{
  "d_model": 384,
  "n_experts": 32,
  "experts_per_token": 2,
  "d_expert": 112,
  "router_score": "softmax",
  "routed_scale": 1.0,
  "balance_bias": false,
  "router_logit_norm": 1.5,
  "init_std_router": 0.0242,
  "vocab_size": 32768,
  "norm_eps": 1e-05,
  "seq_len": 512,
  "train_tokens": 389400000,
  "steps": 11884,
  "dataset": "wikipedia_en"
}
Below are experts of layer 10 (counted from 0) of a mixture-of-experts language model. Rows are named router (the router's row for the expert), down (a neuron's output weights, with its number) and show model dimensions 288-383. Each number is 128 + 32 x the weight over its row's rms, rounded and kept within 0 to 255. Numbers have three digits each.
After each expert's rows: a language model's description of what the expert responds to. This comes from a sample of Wikipedia text that the model never trained on.

# expert 30
router:130154195074103142123141116129084175147060106111147131134149120106080090122104146121149106180120149146072126225179096070133121158043085117085124056097112118131219072135130100100135162145096111121126087181142125082111129182141153172046107125144148114130137108158131082135152091161085107153
down0:130123106149116130110136159071080096090091109121118161107144083093083189153059091146224122115178118144125172134164128115099098088126136053101108109114150088143124128206152132117112165124191116159174122155195121160152131135105078181179047130114106158114129201126111135128154149062138120125
down1:081161170085176140109102096163098117143144125141093109123138134124123111049132147140145102123112109142082134102172100175142183080177091125154138151144136159068064174172154084105147153180120102140120127161146110120134090182128152086097138169153089147128107099104202103183199109144110147114
down2:151145059161045140138197124079158155163126184149099117083053121166152174076124124157129147131153137136111104198140083101117128156137154142115136152095119107142108077125071098081055117123118177098141083104164122163190175120136133147134159176082091137165125093155162171091173153097154170141
down3:149110173092141107127141114124139103087152081179122125120037135155123174120129134121080168107096088092155113107098142171157128162143083116132126061148170169126149108210113182073085083089131128048127141102135137111116161136152106169078134181111099106088132145083122099108127151193100061072
down4:048119151097117133078108151134112134163142153164157114127059134124097150165159134083102195145122145172155158111167097088141125068102126114119182138144137129076144167174110149105174128100073112096166109145128131131125163096104171127162121145123087145130179149098093086202152086138108140139
It responds to: Possessive and quantity determiners before a noun, like his, its, their, her, several, many, various, and 's after a person's name.

# expert 21
router:124127101111138130120086118091137117076170163159104183095102092130170187141143125150144129164136122065150071104135110176121172135078159110072144199129175133171068128123087146093108150150148136137107151137122103150137101135090083127131114141123152096138118143126123143116117186124074155099
down0:111120159115160097180171172097203087120100097100149106095157039182142208095087113141116140119123142154099142061138120128174155160166106113140115106125123120173177107124125121138100091166125122152114040105074073138136140108164158146138107068096033062135109123109148167087114100100121186155
down1:131170102223142095100109141117158106175065140087141119077120116150174125116198162096140107123118134131183177128131104126153174138125101102157147142155170107125102084077133156196131125078161142112122208136144102082186158158111146111157116121132126119111167135175083098103076109049104176133
down2:104097121182150135103149157172090136151098152103106128096165105139118121167130091136153152127092164127204092216101142131081172144157121065162109113136111111123102164058098130152077116097081111133120129144128128139185107124164147130119156096154114120126159095068164144136074184161167159137
down3:101134132097162193155086105186169084172141094150119154148155176151115136136138167117136147136132154127174214114103170162153192153107134134130101103153194106065098137159138144157161141139140147137111165181096138173080087145176071099164148146135101139128175152106139162131186099156131181136
down4:046089138134130171140110143036108092101178139132193134099168175123123126134128112161103102162177113123186097144104153143087106158159150093158138118102114136153156122090132134101112122162158106114124133110084131122071126069103112102123117121126157155159147118126133152119162101098141166103
It responds to: Bytes of non-Latin scripts like Devanagari, Greek, Thai, and pieces of foreign or capitalized title words, such as Love, Vol, Star.

# expert 28
router:164141106126107172129148171157162184087086154060112112087168137156144129180078111141087051154111127150146088119100152130089125104125141127192125146129131098127100144149112069129149100130113151106153108102129161096102130151143102105188138120150116125148111137158191115124135143144101113118
down0:166124100180139139162202099144144071092115077140187083123131146122103138165152152165132157191067142157151091095105044159127138104147147057127134129171139129147083093121169188199143170179133146089101137100081073119135101084043143128149140125082136164120182159125107092104127149114152104154
down1:149156118172150156092127121094147147103088153120127122182176165167132132122162076143133135078111116154140151131089180138108140107180145073102048134148127098172102062220152153112127139103120209107130103117174130160157099089124086147143135137090143105144144114142175166099145174131091111115
down2:141148127081161134103127126105121139168114131152113124185115176102154138129126140140114092063104095160130047149094136153176167116122155146083092172121157128097075121183154096138098121102109080120119161086097080128144159137104153150199101168055160138064100107128079159101104138094131103116
down3:112149045131119147092114135104085114160123119116165143166137116090164158122042101131107193139092163130153163111088117117086121090138162105124132063113102144109148106138126103172150168128097234137054087100088106152128071084170089128122117156102104121122165155134080090096114138115142143077
down4:143112123138144146163101147101155091095129030107144143189139125104150127159178112120157123108128180125156142085151110149107129111170123078117118141149106113128121141145125105144106153138069103143017141091104183214113100176167149174142100148140131159149092111144129149145155082119183159107
It responds to: Header and label words in infoboxes and tables, such as Votes, Candidate, Genus, Species, Coordinates, and "by" in Directed by.

# expert 11
router:100094101173192155152119110112105141151123091103102162160075165149169153135205092144102155042143174149149101068139139118083154080060163175129136066192160084122089092137114174108157101114198173178206155243148141145123127113094074142099103138125123148145135128168144132104124145126132163123
down0:094158124133069132113125074106135147180075127133122174167095076153127134083175137135135089118138096109162155121193150120192128126097115164114127143197180154084140131101130153100115183151138144142163053099120082178054141185061206055153117109120103137175175131123150145117106145139144119135
down1:185121100144150080217132140113107098138180129147068107136082087094159110085117153119165137137165166106138170148088084144118141144102129120107158118142128077152032133191183132165132090102170150105120127201089143095090163132113061126140147101135153144128167144056139146108150114090129212155
down2:134118125025088171133120117161087152154085146127138095152112047130112177082184131159154112167128075132117130181131159100117160144160152079147127082129161146046093156164141127133138119186148091092161134097122084176152182165166128151130121141142072133152102137151142176103091186055089130149
down3:122144126115102059123124131099066079120164118178115119102151114125102126070143132124160159171143102124051088130161100170149129104084061149092169204166132141112131111155112146172136082114157081118139132160151105101135135117179094195126114150085122114105099112123133154115159124116074083182
down4:099137181159088131137137152145165092144147139109179096157167130129124160145217101133033124103112113152084163119087162118063095123078077175172214119148111110070064099082068160125201131126154090176092120110134130079119104148101159097145176140062151069129079137098154121144099149089159140150
It responds to: Single first letters or pieces of a word split off at its start, often after an opening bracket or quote, such as J, P, k, T.

# expert 2
router:219085130123073156153065122067137098158153106148163058120121154124084135119106202206124140166126172100180203120145144119170094101190142122140076158122098131115118149156121087112135140099076121086156156130136119138090121173176110120084186113107157176166141194109196091091152156115069107105
down0:110157152102132135093112115157132192131058152184105099106185129090102079130085128162084186134156072189108139128124118125122214084213142121161142117135053165140148062159164131187152145086072137133080130192158123135086138132194112087122136085123121114097151146128108112127119089097151152117
down1:145108142094100077125146143123077114123094130165124135183129139082142079121107144124154141140131153104149106137134123127117110126156153119097077113157182098141154129061111102092143132135141160231134150141126108119083104163156091150112069176153138072173138156127103104187069123123160126045
down2:071149141108169085146124073091184136145112082087084140155071142105127107122083138079126114135092169198159168105134153116128167150210119099158135182120140064120139090237132151136130106092147114191127076155106118129138123036203141114142168114097069077104124106137120144145122117177141177169
down3:096141101055131131171183149163146135201102141144118067154185077152166143181134171081105093173106110122117133071155121063072113173144086086117164133142134140105060187193061137071137128152154083108086140143164115144145147132138138115113126125151128110137096111100111145125162087140124107153
down4:151123143138117095120102094130099114136104084189209093064206128190151103053126120121174150162127129106138135165161149139192105165146104127113118124088103094173170138255125120070179166134119116091104108137105159074070131159097145086130158162132135190125131156135126139076116118085120117091
It responds to: Words opening or inside quoted titles of works, and pipe separators in tables and list dashes, such as All, A, My, Total.

# expert 23
router:152170110101118077094100077086107112129129133125161111191138212064175089180123149117130107092170081109141186078143146199145157189164084120217124135104161080143088123138107138175095073101174132096061181112177078119093161143180106106094102171162143177080120157114133154087172132149209152166
down0:132122092180173103097112160091110124085153151170146144118157112089122086185118112119092122131138147101110131143144133163082146154126133161136161135114108133147186094153126125129164130142194108088132098119102113149093091095147155133088146113117103102093128149066112139116127102124210183139
down1:115131139146183185109202140140118165123106106069087149062083125134154126098187117139163124107137151146127206175151111063117134094123115127119099096175123133101072125079109194157182080138166125120143156152125131107153150102120073131118133163121142097112121116128081186097151139081159120078
down2:125131087132093112147137137134118124159131112108167134147124141129090191138144173155124044128176095161139110103124103143157134135114163151144186086200155187175080088088162144075146197100152097066112119129184089104155139175161118121165142160127096132102132127096164112083157143159111164187
down3:138083107143141106138145171109077157149097101130128061099195110097139142154151105124163068083137093172115104143193066140153140074126146156130075140122090137146134116196139163123126108137132130108132117156111064146066150185130109141150148163123194086098165154152123170132115116109190134105
down4:150112152146084143095147102166114156120095157170133159126174123143106083113106030156170133145080095172123134166107216155126101124217136125168112081138147138109172158111104094074138156116119064128117127127132127099165116167162115166114108115083117137121107091121173139145138095109175103113
It responds to: Line breaks, pipes, dashes, ampersands and and that separate entries in credits, tables and name lists, such as Hartman & Warner.

# expert 5
router:046159161138111115155127160166168143113143145163140155052159098153137081112103092098108153106202142149057150074144159198119182113141133114150140163058124162132096089118113139104091114150130172122107113072148140149096153136129166144129149158130141169046127148099079172139134141088168103177
down0:140139106189118124156112122160139137210131135101112167159117132151166140136098109131101164126165117144132100144176113156139095091168127178170118141106104105103134079158146176170100110077136098070151125146097152188076110125055169106152134141164127184089074180115084110115096172110138143173
down1:128141072124155106164138120094168141143097145095086094111069092100192155116097132115143144110191117155108120079137087164152129130168099084108097131116105160118166091156074083142164105136114134159099124096102124101112159214097175151201168174136139127137157177138122128043146145143120168146
down2:186094108165185186159120172097132118111146161150098105169079175113112111106104153068152121165137183162132101124133161149147103105134117124113069099115158189177089205172186108106080073133145125143134185134146093078153141063144165130153158138051155149080131095126116144125109127156138097182
down3:176130136137159117134144122117189145128144077086000087170111095116137145142105069144109084120132152122126115107094131182118157102218072108124140123127164103106087109177100105174129134212112112123156088089128149119114166114093122172182107092098113115146169100054138138171138160126079081083
down4:173130128112102155144069143170131164133059208095193111092108107126178097117148109147158124079116113104103115112102088138121123144108084148141149107147198157161055097063095131076158097148149141121146180125062144088094040128161211102131144132131163111123106129074107080149128092157137100157
It responds to: Personal names, surname pieces and he/she pronouns in biographies and sports reports, such as John, President, Merson, Chen.

# expert 16
router:127153163150119123104166161121141112122157147105174081136145138129084187119127105120141090153140152104093115250099074112128116081109126149148075111136152181056116078124110121149143135050156083131106143115087104123152108167124129139149115085125160162128108113152119095085130089123160130125
down0:112133156139123118079130187110106113136161110128077099145142149077115159119117174097198116098195130097173081116206127150113092117176069190146164112160133147082138140133130105191146072155205170142131121140146145160064153136075058122169089138082144089152137127104193123177096184123135137147
down1:090123091091116156140107128061102092097095162151115122134072157103108166124133173173136161144151167117127128056126173157124140194135084144114188151152117133127089135201172171070136114135117094156093135058152142136168055138116185125154108116142117136129135131118130149113161121094102148158
down2:154059146121129194116158146090150093101115167143168160158123129113141150113137118161187092151137124065166088101099119148111083125169159136158140115085156107101086105204142187186141113109142146196096147100150051137080123161129120118102116101157144181086097110068111136130161168125139064136
down3:089131099140124135155124102113108189121109159167201066093131148071111092085138164178129112074143071089082126176143164081092129101108157052138112166107115129056114083154086113087074172129090094103178105120103118078050171161173120074101173142139096136074112104108137088127155112131172136134
down4:083196198138081103227074134106139108144159131134141131109185130156154162104056126105156146104091110154102103155123136187101108153059103158121138189121125187159141154135108084115171155143117117181098142137114125123164137149121110159143180072112122185113183168092065150118127072054125158102
It responds to: Prepositions and articles right after a verb or noun in running prose, such as in, on, with, through, a, during.

# expert 19
router:142137125121147093134177160098081063200170120172114136146111124141125141123161136132146179106149086090150133093131105125093138121055071144137193151097068164121143117118082175125141095145148167188140100143067151176144093074075145153138168118150137135128168157111117132145116091174154166160
down0:113089079176122100153098130178085140083141080129104141159197094131111121146186113148189059124108141133152173079150132091162141094106137162122117150156112142119166119155076103122094127108122116103176151114120115132102108144142128163195133173139172037100175129089095125094079080165112113094
down1:150091119136138159109146052121161094145135143113131146135130139144164109161093132142147178159199071143109123145104134170153112178149129113169155077085177136133059162137104082107098172141152103175163126061091105098128133078134145127098166121116142125124063124141161134109115125148124096142
down2:133067121041113138124077121130119145119130093120089126152084172121093111125042123151145118072147135139114112086080191060137095112134150102170177093176173101153097067139152111086131163165152110159121161134101142084106091125121085143117136121154152136117138161159130100133149133141176122134
down3:043109121138101161100114132138156139099095158168099179138121150193132145173112128156085149100182137063079080089194123081153128120129128079142135096148091109143167124215131125086172226088163134058096125139138090148131114145169116097150136182116153102094176119126141188114148142079169092105
down4:105189092125118155105103124101134147120200124153133147066130168130096134160106080136069100135112064165179118118195141079159125091115103166087161148069102140130144087126135172145099133131191060128079139118100139199125123095135100101114140161123110156158091132098139105078112122179107135186
It responds to: Short mid-word syllables, often in South Asian or foreign names and rare words, such as az, ag, Bh, Mad, amb.

# expert 1
router:118167111113100164127171152151212081078190151166127149129151120162169145072105114108108132166161148131154162104150113135145171138158149084085146159127135113066121168137125103135077127151103124100084118137133144140114146154130119098176141172161116129083097147066096186208126177129133158124
down0:135166112157165195132165131196191219192131109161114137101109137107196083131087056130162155137125088092111135098124098131110153128176139114183114138157143086106116158180164112121122170107120123156134151160080149199117192176125121144169144173097153079161090102129119160103138161125143086152
down1:133189143130149120123102134157119166134061113121107071082153110118160125093130134101148144116133130145132121140091136139151129111149160062162124007124119069161121156114114151172168122165084142048108109054159205108130075132212159129134086126146151152145145139112106137121198162108182105173
down2:140145132159176124119165132089076111082117093124202159106191112114076065183084085150095134138162176112084115096137078163141067103157094134145122122074149113163093115175123131109204076100172100141186107111074139162119155132078083128096130094136096084159151119107179125145146105079089125092
down3:095119094128156108076146154114120110138143091116090224155097096116140192162130109170136143124167145106112115141163103109108121124111098128086106145142091194077205083095144174172164069129192184124112110164186138132159136144112138106125099153142087147120168142121129122171073160143119139161
down4:140149177097166120105194173131138101135165093112114103168108103085117064116139132119185073067094167118144114156151175122185106105105168158146109136135084142146083117072101204130105135098167178128192115087135134181126115122152084166108078121129176178165139156153117086138151098126059131071
It responds to: Final pieces of taxonomic and foreign names (pseudoconf-usa, madr-uno, Uch-ida), plus single digits in match scores and date ranges.

# expert 8
router:119163138096145146158101076091119109143171123133135109114111105102113068193118103093101119117098152102075143149141112110133159095114116099135104084080096143107091123141073143116155146150098101073177143070120138135096153102124119122123149130070089145164136142144112144132067120127164152189
down0:055140085105144187159079185101187115111184138132095092147157140128085126083087144147147135168183150177162136124081127174182151230113141137100121114137114082174134102114106116161155147158135119126157151065139068139149114179133144097150153103196158142100112148150083138136111171118096097125
down1:153085091150103143048109174121139165119117112113113141099084098149110137146091100139082129055086141115110153123148141114115088107000144143165213161112109133121144115200163137152083157134142142132108107121219119199152126154155096077171207122131105175116109117128160123160154185079155144111
down2:121158150125117106103130132113140103136145131211222077150118149138126129124136142050075130118130122090190112087126096115161128149131155194107155156169139141087045225192111059153125178105151102163107177068138104077122127120113080136072095071139120138061152103088143124135123129127130187141
down3:149102114143121150118135112175067114111111165137064151123108148075152103129107129084147085131158108141118152110115199048119178128114095110171153128109156125059085167138100129111138114135122161105155170131151137204164114087117120162163141108137177110123128075124132091127113085167114121191
down4:099182100102152093095168214173100185119122105126081117156126136133114146148192137140155154188125150046173134145182103145140155208160119076147140112117160168112133206145148111177093113168134187154136144073092135129122086117117101137120170151105150177078105142140149120093133140151080184105
It responds to: Function words in running prose such as to, and, not, would, has, been, but, and adverbs like almost, again.

# expert 27
router:072131134036126147146206145186167190148136151100153143119142122130121125088093112141134122149069142122070081150094110132062083162075134117107173147142120102187142088130109159113163170167103159152138142152072163097129142097114115079167082064081133095189134121189114088092129096175172157078
down0:159167095093040109188117178141083149115115129114140152146137124167126150133171122188080114148145102085160137162160241180085123159074174125174110108144123130093151110147183130121175130151160088063120160126131151209122164119096108126082114111080048099193126130202080134136129156144103128165
down1:172135154111110132169120084122115129156085168136144098177125152167086090081137152172122157105143093209107104166106082138143146167099145142117135213127130126129103131149094109143183109142132160168200152089133108155105107140173115085123078057114076085123089132112099104116114150077121155107
down2:156130173069119095185140170163147098100110104073157120092136153149159143184125057147098103081137060123191053105123073122132089127102130169083129102148111122080109147104132168082168151141094146102089118226123160147103128123188131116202174128189192128149161091115109121117160104125138091090
down3:120133137139142140118164128132102116113126113132121194154148178123162058117070070065115111105096127183135154145129109072175114094071143167091142111187153196098107150165134127151156144119142134137162141086161169135143173093080081055114091085118108089141105092099164141082089114143153121097
down4:163172117124100095138118062100160103150179113113169144053129166090168215097132192078106137117067108081166119107134143107173134153092170138103153104138147136151103136076104103172125165142103135100158149115102122104124147191195108140101128113102124110180157085175129170074138096152120108135
It responds to: Common nouns and word stems starting or mid-phrase, like such, number, land, water, art, tax, growth, often followed by of or suffixes.

# expert 14
router:112101099109122132113180121106090175094100113093129146065112065141126151069108164135150140140129137168167115125120103082142138122157107082136172129141088156160116086129129147085146161194131136129123125074133121179152110131059166096138177088088137114123092142122056100079138051128120108124
down0:097119126108135105178216102157150146160113160072130139132164111091178091161138151101118103149153134133144096154149179134122113135162217155139114191150112101076135123068110111139110108163084141180127112164136115151090171109184150113111090127076107115145109118175126059143152124095124164138
down1:166109132112118105106139178084128124127144121147088135083156064136130170138185067170145110137051102160180075128162171135105164122129144136153122082127120096108130140169109138159099130088096178124120156138150169145113073103117095200127139117121075118124085130165104138082136077132181114107
down2:135203127115190170123110163149153141117153141149202101133162135125150117160092117126172113140137061128111078108153158104169153120085128115120143155132132133141092150186147173119182061079176119181082128148126105108095162125115172165051109099129138154130065152104158080156093155117127127146
down3:117162151134149103123090135147174116113114127114154192154155073150157167122139132066145127119129114105129097134115150127142075111172162104120103107094171053154157157145114080155140178121093144152139135111178126182054113122139159125109150170098130100128134090074114131173123129115108097107
down4:149067169115151121124059164142150090152153124175106129084193136184136112149141110146098112112086171150113175109135134161134173184125065087088110092119140162147138145139137079120106098162117186132102109099131178152101129151134168151104111128152139123173173108138116142170125112117166168134
It responds to: Nouns for works, roles and honours in arts and sports articles, such as film, album, debut, title, Award, episode, Championship.

# expert 22
router:148156138098126136159132069112054098138133092120130120146134169115120104180174149149171147081083141110095085120094129097124151171158125127190056084083125155205153066129103106118131188059074139113139148078084105185162138115139132094108094124064113117078128098163095127111152113134167097101
down0:152139182140112145081116145156113150150153131126132082150130145118114092092074101087141105143144129195130164124121052140210181108115117216152158116143082193118084177133103112120103121121121119165117060131140106109129157124113102152173109143122185119134094131073199135107143108179104153150
down1:114149182159121161071162062124081151148076133087080084112093135117120137120139105127132187137125166131099140143103185158110127140207119143138137098128168123168092097193110141119155141184121163133139109088127154106105174146084127148151164145080123172168193118077152111109136175146141098197
down2:147116165087138087144113101138126122045095149128186117161086068099118146169172129127122106076105153108100154107090116147101181165185137122112068170125132096146113062194128104148059101087164090133142107144143216106153164136127126124099126127105104097101113152061130100148110127142133053153
down3:166132142143128162168109097079139135083080148145203130163156132087098121151061089152177134222122120151158133067100162112084153092081163130156143077068108168181183111102148134119085065101114069100151139138119105113157149128095138129159129125107134132108086128155100107109121161142171131161
down4:188161129158185115128133108091131110141127149180147134128157147142111103120178090089168137121150151112121123155141100138095168116243134164106186150106109148146138137128079115127099099179094139129110102100117098070099118117135119128106136130120199086089128109103060114099149145147117158155
It responds to: Commas ending clauses and subordinating words opening them in prose, such as as, when, where, because, while, that.

# expert 31
router:114074133120115149084098135140121168094150088077117139113143137147173146159112125076143103137095123166119119093146150132123078090140149173132143143138152120172153211142177084139126098122150068102142155154103155088193185179142125188139125155126148157117110105148154138110113138144138121143
down0:133093124143041136118049115135076087123089133154133101158104155121179154090150169038155129159056178089118096124143154172123098079159183158115108137184156127104094076148125115170116115159076065125151098163117131162198149146110152126150106113142131086096149195102138168093146093098144136120
down1:126131106131114175008129152147158103108127158142095145127121084096118150150190115124088089112102064171107149131159103104143169125096193157067169190119168109104160161169146089125093177153100088150025090118140105179173200175137130161134132102081103120119114106055107177151132118107068089126
down2:127149168100113176166142080126099096142105157164130151120127125129131096133141140137135132090170098126186143109124117133138106092093093160095121111176091127089136061137077156152092183092138177171155114081126136104203128115229113090150068151153083160125155113164116059103129107150119068099
down3:076073108076090054149148189148139140086198124088079123120157157081100124054086100121122107137179090154073124132087105139169182109202133156114171136080108140091171199140180088196116032139102107158143125143161095124110184095141159119127108082129118122163105109148094091086135135091156123139
down4:124154173087103163106122145131131096147086122075159126132183135130149171159156131116200137142090201166111142154162135102132114139121134110160110147124142160180176077126092144163191105096117097149115128093127102187166135210114146180103141171098131190135158095130109105134081148137095091115
It responds to: Sport and competition words in athletics articles, such as football, League, basketball, Cup, Division, and team-name endings.

# expert 4
router:139123153174131126115103164163122184157100166169103121139197077147157176144181080093147097156126141175122135126132149131061171137121131144089075070122136090103115130144138080080095129134131142174124160116104167083115166194092129157136210115119185128146119087151137185097117143094065168090
down0:132146119208115172139130108154145154171154152168158148100134149122146132092160102099158125089161096147164095105169120142113150136122122151089149139122142185105121152076128115104137169120056126171156093138170183108123145133159100173074066047079150114171098109100169130094113118158106140122
down1:101157073147096136079151204142170155134164129106181093163041125119136120066166167153136105127138136192127104189134131136121140103163138110104155187173155134138163141084146073130142151144195097116127091116080154103121136086169138131159093170150189067074125162142156086149178140149094100104
down2:134141100130164138106124099142137133152126134185136117090134133092118103109076135095086140151156105200150169151174087079138132099146109134108151108170107126177096090134152169079179118104153159133170148167128146103101125158117153200079114092081160125148077137110088182124176157117114148138
down3:156134152125083166163149089132161100128135087139139179158179086186134179113164133165112119055129111167102131107143124144121050156146168094105117105192121161157114101125135128152110113146163144126165141089111149124113125142133146073104181157117162165108135114154166151109127079119124164074
down4:155150172094147116135161154143138151128160147103110133089126107144114155096214159131161180146123080094153142094087078073140103080102159099128169155141162128172104097159168152091147152118156114144176136115146103118073142136176073134084100098135131136122099094139091137163142098101135058151
It responds to: Numerals such as days, years' final digits, population figures and times, often after a space, $ or (, like 2,447 or October 10.

# expert 29
router:081076133111114205104143097142200174104172153117135157118153090159128099107172084165129132158162117128162105130166105135102143139147157099130144155142075103097124145156154154139079117128110112155132145068113176124090135212165176129139164105136091100168157156149166136141108080128163127150
down0:120091145105147101124150105132144142125197108130160106156150161151162118082108110123104104130138138061177156162164147099125157149084102102160093105156106210107141147105094084117100076093129141129186141152111143056154092111150139078113147134173089129177113111073152182146103166097171155155
down1:167205159099107161100138128111063164092161166133145110148172164183119107122151090106157139091124124125206152170106136176122145157148137117102136200111138139107137160255107140091189181175075169225122139122136094143137149176122163111129079150152106118088114114175108101142190168122108118121
down2:112136099097097138202187088062175124143159122144076166133104176139142137150086117122135157114116126154111180058092113143175134132119163175186047157153141117162158117065105103168104111111108085129163136136162123145132088068100078158145162196141116146156124096141094080110163138105107175124
down3:087133130139161112163137110138182147134137111127157150145125121185138078140068134144160177145096155071142101103122115101116135141085116112147221099061097174161141117087131133124129093158165108126124207127151172144123132165110105094157108118134155114120164120102108101093176158119137110101
down4:085140129079176127107191116100154159105083156159106153103059138079099140170108098130135113093124166064113125097125093210099081064113063171136132149136112085107131082055171132170153106139137128132148104086159129114161149127068138106056118099124165170118173151067149124160107168153128073069
It responds to: Final digits of years and numbers in dates, tables and percentages, such as 195|2, 148|0, 7.|96, plus word pieces co, re.

# expert 17
router:166119110162059112197105082140108180121117152136128094122120140097127089120099186171136127101071126118149176144128124083111099178083171186169164135130061100169143190156170080098174178096131125157122157169168158122141098118115071054126104163143102108173134094103155090124112175102059067116
down0:115156137119183171115121088095144108120135102178111147185121123110119153168103101161095107104065116146147116137155144075138108148162096146134100127113122172120166140103087074187125122065136079120116104097073084156105093087161150155117104159122176127174147097067038101056150155058128108109
down1:119117111142113130130133127101253121155184121111164138158099042114159113131083150149093144124123054137154161120103210145131142141140093118157114153118117093107122132099183137075151126141127126105105148143217120078113140169181064167135130185155161151085115111127225141149150155148145134141
down2:110132054144033114072156180201102104140127127087110111140135112128153089086168108145116132096121162113096158155163124139103086131180084121105101138135084156186122169176097111076143145132113085056140137135134107100144116166093136123126132114105107169133121057159156162148113129182122165081
down3:035113107120152112104102140125158122146124146162109158156159139095160070106127095065096154153109160120102155140215122126058101120155158130124144135122125197135131122171089143142112132130110088131165127158105125114158126127052096152115173112132080111162135120091162117106142078083070108215
down4:084126144176123058172122164144132112121112127152148085121097064090130114161142066084144128137110073098114157125130119139163136104123072111146146170190122113099110169030124092176191084155141060148176116104144111116243215134085175106097146131120121107109113126112139142119143125171108122090
It responds to: The English article and foreign articles la, le, de, Los, plus opening pieces of Latin-style names or words, such as Gl, Br, Con.

# expert 7
router:167143111143146099149166178137125115132132137173075174106120128106158180097134120098143186092191134118152138106119130164130133075124124156119073179133079125168110151118103127111095087154095142103137130103090075117141142113165130133112106144149106133087151178113100090205186170078121108119
down0:116117128132151102154132100051163100111132129113138111096135090122195152180145111122105103113118145101070119134117118168116158082099120078089117102114149099125123146139127144113141118161169090160113101139092149142200104106094097200139066166099113052162118158145101110129109224086135169173
down1:134124135102125141084071129159140154033105105125092136173172154129099123199146170134145139150119159146158201096131140139132187136122085119084185126151177156114186145147107096123136077210113082177075171154117149133097111142158213136151123125087115167168090078084131125141183158186151178100
down2:173088106071141134085182129063134073165192141117115130081126160134126042111140111114120113175169105123118105150175119157084095178109157174095113133153210056162107099066123104113156137177099114118138122164077137119075132057106114181150056120120197098167102121140123219128166072156204150126
down3:113122140122101111103141090155135133124127123139107123162103160136064065121119126098169052109044159157055195089166093137137078068090128164134150136055096086186074168111145136121133084140115097132176118139100138101122139210182131160126121120128128139126159115146117121200080148143117078153
down4:120177120028148081107129108085120159154181142142103175123171140117135107145134109119156105133088122077129133159121137086140165141128134119127079103144156094147111124132074121143080135084149128104162090122113123134115051150111071138128083197142162118112130094181144147133087121103144089157
It responds to: Given names and surname pieces of people, such as David, John, Mc, Sullivan, Kes-el-owski, often in cast or result tables.

# expert 15
router:100135139151164103128143065159094168079130068090147121152136115078120093137125112128147145117129094128140141149145083082143116115153081102186126109137080169126120137143113093092104149165123110114128134040145112160132163108141121117145137126131111121180094155124097155171056112129148094196
down0:116147181090122096186134137096101122141184115148130198172142138071144184129119104151074185149118124104133104083113102155174092170133129104109135157142132158156079123132092172184144120138186135123072143091115151128115143144160051105155106120113125131129151129168189091109089134119133113144
down1:162101130073213110164148132171120115099136130109142098137185110148158110119158169090139154103081178122128140119121124085115158151180184071130118111086096139065121120222120118137140161112118089115149064065115135093103147084137089133138152146111129143134150131127153091158068089179116161148
down2:155115174119140103048152112126083164112137197086139156090121127115156117117158099101154118156142119078107105119177140135117137107116103157123179161200122166149138143102160137094079108126128140116112108125084117119168074153125048099143097180104088096128130116102094039150131178148091131122
down3:153166132127119116091170136110083121144163115113104166192119067150089116108152140103126101083124174127136124128170170116125129062147167149096126087081129102141105103190151147168118103136143151165189113116105108125071181103161087174154084136090125168103164099120097166130072132163133131087
down4:176120170108137054123097089137130118121116161127083158133173112099149094135129172133130135115088080123098130140145155154167122146255155111112072170129098101141130117221182111129123078157100115089125161161161116115101129161162127139072091146058154160112172100146131110095124165137147070139
It responds to: Sentence-final periods in biographical narrative, plus was, is, were, been and which right after a subject like He or It.

# expert 24
router:118144128132174170114160108161127112142087182084072067120159093126139132139081135112165143141080132136137135057153093118157134116129111159083131134075090130135134131146099155169178191091160058117074125157138114148112120109126087151112084126080187178176080148144081163080154138078151129172
down0:151120134138101120124113116126098124122114111130097110086114120061140137075163126105125141130094139119144225128113134139129114111136115132132128122178150126054103113017149090163141130099082119132105148170143150113136123187106128122094104125084091120080236152095095095055091132104152109158
down1:136135136041166167141172131141130094106166132124112081158110123155093134112179086103123197122057136114140110160127062121104102143150124088156140089154118186120139076148137169108166134110078204102151100111070132152127171114106170098181118106126088170097159148095106121090096173132092128119
down2:142125175117085118101129111084131079149127137134139114127123189124105112168115141155126082121081108138154128185148164139120159133196113158130145165084160139138171138085164183081134101068125098127171103052160073167123171139092145140106093119157086154114170153129120078156144127115143102116
down3:065157147178133121104098159101208101177135092117078178096132115208103124177101136207136081179173149087196113134155156100148132132121119133076120135137125102118105165159116118166121165150135160144111127095190184132224153131123094133113112150172134096135110147125152134106132094146157046113
down4:127156187124085101143135158091151150118152145153124152173110144203123122120129133089064108128108162117172121133132106106091083149198143164051121134117094098112135116172135070152138091130100082167171135081117125164125090115193126156119131140090116120183091143099162175176066191151145117140
It responds to: Table pipes and divider rows, especially the first pipe after a Results heading, plus section markers, See, Preceded, Binomial, Scientific classification.